config.toml
d_shared_expert = 0
routed_scale = 7.16
n_kv_head = 1
norm_place = "pre"
rope_fraction = 1.0
qk_norm = false
tie_embeddings = true
init_std_down = 0.00343
train_tokens = 494100000
Below are experts of layer 3 (counted from 0) of a mixture-of-experts language model. Rows are named router (the router's row for the expert), gate (a neuron's input weights, with its number), up (a neuron's input weights, with its number) and show model dimensions 512-575. Each number is 500 + 50 x the weight over its row's rms, rounded and kept within 0 to 999. Numbers have three digits each.
Before each expert's rows: a language model's description of what the expert responds to. This comes from a sample of Wikipedia text that the model never trained on.

# expert 26
What it handles: Clause-linking function words
router:458467508441416448508567570500503521549564480426498531517490598454495478420572500472516388453580507609575464540627478471474528471570502508598460521549494551436524502518578514524436483528496525
gate0:430487491432445468479462553526432454507561489396439510450556440502562518546508512535556502474537461477477546500490474450513606477448520482449451432519509537501541499561488460389411479546579591
up0:492488493447448447501563430457384441496509501535507457486515531550484610480491547433486529468515443530523440491498507429416486520481505454514433478569539426520518510512523558472501503476493468
gate1:455484446457592461464480475530560547527476529482503581453430551475515580530517578518582545539519483506462525555494555516479466560480416482503506418486475546496669491520485505559454553516528527
up1:453546520539463541490494465475509542506535499472506431392468459545447541527464533548475484547511447472556506468533609487542495447480524558555570508413467511515552570453419545528556496488480483
gate2:567425565620514442522485503498527509477549460495485523502528536439492516523482417537582519477474388457599468557529575533483508443488484462487571493455445543458461447489487531487576517552529558
up2:503528540557467571488475598511489421491520441452384488522410588507443408451474464474560516458549474390386520484463633529470507575553487554470538580454510518496486461507441509468532414472527513
gate3:470483535480509444546542541465533543456412450586483587516500522435467519539557525472580538573505501543567428497527501517498511519524473481499525501558498508606504612401492488405459428488452526
up3:475503479475473423505450579544458527476517509508515441539522503469520504582550584452540507516506416448597503513516463507452573469492516523575429576481464504526510463564509467488548492553425480
gate4:447518599403469529496525493433479509496483294400552468533503507561490521581517443478613492449394498525523535583480504481493541408535569490526521485522532540492563457489533501450473580499566600
up4:384459564543540512547515461551467462510484488500497505563485473485473457433527468449405538575501512451554518432442513527485505506454525522416511450507426500486497493528468448447526569525512527
gate5:454525510580418445415532469566542458505425519391498492492554490518501500420469547536437458468542543489529460492525546535588540492514490459463482475413477488476542462555458463507521619552444425
up5:425448528445497413596519567416543426501459514429531420470543405458408497473531456490511548473562477572465512500512407537496539450516457441495466466510511620438479493431552483518504505469443480
gate6:491498390568521527500498502474558492473516523481516476492605567520537582532594570477526501438485543515417509555415498545574444498437614455483551522508473527571467471526496514481437467565502426
up6:460444478592501480585525470502480480506431494576536448485506436469440477557470414562503504470599504509554499446560459457519564450537543495533480496416534425430485591504614526540504505509531487
gate7:635496514607548513499542574526402546504418475378414436526461537531538449415555474468568475455443418528498545518418570465474504405542527571487508578501417459382521531452498548441538500473542503
up7:503512547620565466437419587523470552523558504506522520392506468573492537547407451491486521520426548504463458535515477634496486478412477618504536427485445582504488482485374439540577659521422433
gate8:452464503503512534565583448450495471463520517503439482419526566583520465501552457494473317536501497602444513470475558454467528502585524491515492532523519455539474513538492426439534524558516488
up8:576494503531510402513495528483485509510474512487514435450566568567567498583425519501532489480506532551538507536515489493531514624561526506474602633484435469524532459545553569563580521456505446
gate9:438464442475426495354469550433497461510523550492528482474497498600517394548563520401449507441580535562513441572505587515497499468582508505408475434473479448506441474515480498562479549573525537
up9:496445611467540488578445495473474558514533496534435549440581517552449511462484480477501496516455494475514541478472517491487585478534502488515499500543548642532439560593384576381493550448490562
gate10:348525596536535464478511579467481518461500504518481523460525528513572412559496503542565478539534471454546507524476465524498445499478541566486540540491551505474468501467486571439558479562458479
up10:507473416594475569525526492545487487507477583518408502469584529448461593518516523539535437545486539487507514423543511535638385578519536514522426480465600425484534501492446438467514425484552381
gate11:444554362425500532578504452426497596458442511525505412422508489536594475589497534435486543523526466439491471545563536534506470481481463481525517429432502469484467354450514419497476543508515530
up11:523495563509463511513581504529529465444518512496515500561495496607569506450514581586522525546558497530499509421533430509534522579465447491485516472509456513486530430474450449481560574452493439
gate12:474440498430528541452470402595476501474484488545518499533481541466499595524447462493507507507552471463509544565544547402490443490487529512513586434588484427513459502536430556567453460425452407
up12:450458503526562477530515435655455479546525505501472466389400534550484467523424464626456505434511535498531450469536506454541515454473412530547523438445480556449456505417549507543462544443528444
gate13:485511478490535511500458438522606468507580536564518507424572487449568509464475446542390558529506577451557477543467572491511586576517416454504506482561516534589438509519475438478487484519485412
up13:436430536494419582454466538566461544513421564499503480441523439581395481572405500454458477522478478507509491483566421520447545451490510493481466522469461525532604551549473544593538491497593538
gate14:435522401538502377538517474519420483466472518516612549407456454460442546528457402451529543537446547526447468401504497556544484438452499493461473496451498450435454432543433440465503490499485605
up14:514503476407525437491529478545492604530503575447511360534495491410528468546428515512583497489494509567506561485469498520477499415473523564551537433492491471441545562436477514502520448587558414
gate15:439534517516499492518474509462461519460557563475502462500455603546568554554554445504496391461470438468539557476487488551558492509478547487509508502432448521533486458574546507477524528433484564
up15:576492541485512492527479383521515432476503351493572438422484540451481525503464514472447551569481490505511483484464495501484483494604610524525557555520540456508540486462427500433508539490452557
gate16:520483545505455460531441442394523587489412551480432569473548474533440480520581455482531497518378515439522488538503450518615525484473499537451516566576537559423491597493448498429463416464508445
up16:520508530488455454440497506424488499525558544382506598520418492508588458472450410564577459457442563398527428457537496470516488481454544458567475426482498519451473572532539616500476402461514500
gate17:498537489537506481525616513486490515476420557475480483502589579513562538376521533540441424538495360545462472502523466463448462478497413462448457505527549476441502535452466426482579424573597571
up17:454538499545523430553529558484590427532578538474545481496483534447464411556498426576508529497497505606527466509479544499543532467471516493541500446427594503564486545491575530486485483457567528
gate18:540462488418449488486464541429417586499502406493473428464447457459463507493519504532556543487517473470485574584537485436525514497466375496508452527481428531483509451475472486474498480546536522
up18:531471522598521505534471479477391482514588509513429449505504395537428511514488463473471548411436480560597481548415486533504559435572513546488459428448525460524485468501465541512535501547601519
gate19:354502496466547495448533341546451478479532471612447515464452502564569551485456410521466524542547442466489498482558508544452562494522398486538483486614523567561445506520494436530545526545499437
up19:525543468467504504492487459541511517553521487475624431516555491526538436451485383552575487424523436422459440542430538512483464543449396510518451493435556457469512633430584523575489521483555441
gate20:532513539493483489482576516483512564525569584367506452559566352552457528491548561556583524513478411576547474368515490505444593507435468515501518425535410529517458441421569398480505440511589510
up20:499475522414532485516477608466560650489440461533593478555467517538502507486587475505436547552503581519585505483537508585526470494494525466509545535464522545482524427510511522459495531516449517
gate21:528482456510465540509543459500478475488522498454509470559524447494498446468504598480486518435590543401540470545466444589559525516508466521487545565528576548462437544426469560492458609479464429
up21:549494485493550504472404560542535514475461527565451441410461492560494530591502505475476434519632491587403542468426607515511508469480488613533580445496413531510432523563649542442508479474447370
gate22:505465462459527493470490429629595502553506404532558496530507497534490486477548480515565542440539466528449437441365540421571450435525491532484449415517459521546547521428628470484482486507465430
up22:580511396472454392519539579461419517474548524479529559455511527568454504401487494464414586494540509474536429637492594559542468488561525555474529428488538425513414565423483460482599471506585482
gate23:526522510543487546574611586474605529481442491447513534465490551494478540504519572447471528471444409417600575469488472532434461497566542510531463522602472465630545493492579530423490525571548527
up23:498533580399517448453479486511491440486538432502556459522562362471508548506484512452444564520480514581514488620503562537515459488480516513532492457539467571460527408422555613409538502514511541
gate24:537493475435502575553438538541539536471434513532522427509491515469471497525556419470470516558490500380473513477526459593523412488509473504435450506373490484525478500567514497514547404424583491
up24:476529467448489539656462495484554463513570545677546516476604479496527529432493530577411559577510519552497539482464494530512506523375620549505542495472490422518545543536529491539539571449466603
gate25:493503513538440464501516465468430475503519565447511473441455522529499533498527441447494492583439480485471600487389541523536559394433476542543547446398521572477417509493497536530462566556521516
up25:560484459476559492493486589530478478492446532552447441504557563476422511470509529507452490437518422526567527475427546438460531524512487491377631553463559567489400580514446564623535507539428476
gate26:517489475383470436517459567443457475512556527393489473603451433478520486437520443591445478465551521507512486474553534484493457453498452538528488394498568499483510428477395603500534434470522471
up26:402489549489581488454509581454557485527537520443509628409457545464591462467457599506524521483538423561549466440503522501487507446483481460679510406544542456536519440531428549504486501584469548
gate27:465517447535499481500515485598524519509618449471493534486405416599539544541493492421528417473472573497517456516449547564442468518538563497618515424450541478494518550384618467570443508547498523
up27:395441569516577505557514495476408594507485599481655411503552455507480481502462545475438548457506556476531385375512438499453546570527470454418491469456532461488607456520587523566414581443486497
gate28:541493418459480585539496495459457457506525532553445517495537547480488543464517424432558496489537515435457480532469523444485470427467486468453463435515530477600473540497502408508485568428549601
up28:568465518507483505456415451479516437534582517396526407526462588512571542590509472585413537513522503501483566493494454482489487502552495462541575481408468579481562525459428495475471484411455536
gate29:496443423542474445462466473519519530492489553425521516491451502548453537477453474515470492564502486396497483542565488511507485470492486497567458399498545505529530586554415487502478483475563415
up29:484561490682485510507455454497465413526504571483504518509582452477459548563553501558505492539517486504467572445449455555459486573517454548466535543638563436492512455477482463460453477513507421
gate30:568546547483457470472498428420466466527429499538500572576483401401493563568515463531538482554390470474501509510503520539450504674460567463479581475491498554493556503408507459500486549604490489
up30:508472414465521482535512493400426535451572444513504398513499451357508501556447411452554516417453478491474472569392480499422597520527538542487545412507522587499486490534535461458481498507568418
gate31:462559475473543511550560451494564489514530508552562588547529566544559450543512419533551465558449548591416504484563481532466489501458393547395457513511560446539544519441530500508515441448520420
up31:526489550519470630443491543486498506520511550434359528505576483493510514502525480517555500481477514503649550477502496486483579541618522454430521446523361549541523499514498490511561464506471527
gate32:608506537481540510461416495485615415494464447470449419526491454508443508474491514513472522545384479492404417424398419503401576476514504494507513494421530510578535506493461499559472395480512495
up32:525516501551508453481463475447637457455510509413528531472463551451452438565448538408514429519452450452449474489401475435479581492479373499474532561480516432579585557523525501502532397509493450
gate33:554528503587473545470532431452467469497420341476559591538570491496563498570518566460551415561512570538529468505466495466517569512541472367467442422467469470403542545446575504502560584429586485
up33:528533502574552551470378399471488409485435428490478463504450482500512484517465418459487531489566435520544533571569564536432452452488450545509457587447582510547477521469533577433607511542548510
gate34:507504470524390476568458477506416598501538460513427387535517435472510544489478456377497522510459459496525416492500489509479542544486508427451560535512477455508537497554485505464640463438431592
up34:531491470462454545514480504482562388466474538400563497445550428533477492415510543539618482524445572529509423529571501468537505499542497425502446532580494575509445569570610417468445451457518552
gate35:495562498492531545411533500526557508526506508486495483485624508502474501506503544472423479421518549471473477542497595540526531512602489496427610565467481495510469568441538527508512492508469506
up35:507485448501545556505505429511479487454449473530539599441609480486532508527580515503580504526469504460408467535519482525446533497545525493448598507434545501542465563496540513491488450550497423
gate36:464558460424483498512493466492460487485560498423550515589508452560532451491578511562476550585498473520468558516543584543492507546498469519489501409541453489615499436557433396446476440535461553
up36:539466575386634553505486494480489501490462488588450489527499511415489535490517542525498503444477558452550517538467475400539429547484454543444477577417521510458511511460589546585401430518495433
gate37:459481490567460549445525526511504421468493470462383476422501564502475453555366431446503451459545447489486531365441421547531538539525496481564417536501429570529397455544447500456536461418472508
up37:429530444422504373469480489532516394519483400450426471493511523497502543554533441397511439489524512476406471438597542401531495521549518426527468546527491420451507466362566460498480477570545566
gate38:479468445491525527552379475407499553520508526589563497474541467596549552525559512461508562533558510525578531449551405512536513569455455405437487462572500544458609487547590452453451525538523451
up38:472459445513495459525405441547442550483585496504528513418498490547596491459546496497578506472556489410426414545509502522436574502420521420444493475511585545491594458517434552455444515438536564
gate39:487512545498479467508431400472471441496436472502499477459476476466524474517661568556547605608440518513569568463452469409496493527531499493511460523472488577499470488472470490511453425468543596
up39:503540432517428502532482421531492556507456506459574620508529421553529356333510567525422455510545514496520511534515518472441551471552479590541518411505358492573432567512470509524466495572520432
gate40:460558492499462453514490544397574424509470591451552510426504422466423495553538477545519496487463555600458527578569558424446560484479496530497502451567532526473465445444400567460594474491500555
up40:433519575542473472441508518463542482491465480505502639463403536583558457444446588386518432505542484573539548425461470477504517486447462494502514388494525460476559303515466554504395531561574554
gate41:462540437460420397512419531535464481521477512488567491533440507412514537521546473364525521477456502496509518597527464417507468506469473496470475511549431496543442504476495529513505510539502506
up41:492471556479486577424507627499536473546560434500427430602486422522405483507525542525481506549471551521463575539468432555440598481495515527529554493512486565504539564449498535578580494543481488
gate42:431551605535491479459446536673466469520576569579504512520521435482442503577530586470495533492435470526474484494399425578535540535536499471456594492476452601374534482498544542503455524516437359
up42:422481425549471599463437404561520484493481463539480510574485503529545556473537404440563598435561634443494513507420507415529550521580508442440533487455432514486534481499538486531468481587428503
gate43:512492481574514459510520546561531477479472453535375500510457494518507518499441509507490475435546519537592492409552412469533533399509474527480506531458519494460467494530515535503497410504516487
up43:586510502452579513489539548481463558463552493426501533491533497503558449520441490509402403521528461522562513503492548471523472466554469596457546425577516522577524510509572476504494476503492516
gate44:499500429447572581384452520465453465451583523512474462525524515649514445501575488556453504551472408517476374415577493581426567480498468467502432523613513561456503581540518492454531460437513466
up44:518437588498557559503490519408544551529492451387565483558494495579564390544432540560502500552487555447560505527480590497487468560511515466534588574497500622512527456482479489491501557453520537
gate45:436486503529528526499473461408527579493458544471515496493537464467492593515483550513499534486435438436380589459574483500624367539456519468473464510472491365564415432513341502516429477552486497
up45:537530482537517485469488525520507548482516579440476539480473529516609515593469548462561386485494519500521469486486508520530533468485404547521523533545452540416455531566547373581420506476569578
gate46:490498483542426534454481452487516501480456515483438478590635464413457505547492588527571480426441473573394465611489385570556470608526600502420489529526429522570550449605540601553414538467528535
up46:453556454497531438506500409506569447553580396450524466456503497601452511519631536544533518427577509459460593462586516514533551486405551463510474516508491520511505580473543475502486515427551528
gate47:552491468486449524512564483534476493536472477386462506443500609489421504577472484503542409473572308553481518473587557415552457359472542491543556488524489531494537496516502501445525540435514510
up47:520521557590471492542475430514445435460496522424568495513520513546501460505499397498495597497470486554370540520505486476554450380568483490529597544513453423527454558495527469487583493559496465
gate48:535460463560528527555465544590525511514541497297465572478505513526510492468501510526435528377385529495508506461557524536538468461479525442495586436593495652535490538468455508468517459530531486
up48:507528513521543491490600603510450531468490490543484463444448620572482517491534501531463497463502448440577477450501469517447530509488443519543547562536621533459481468540479464450487522409429586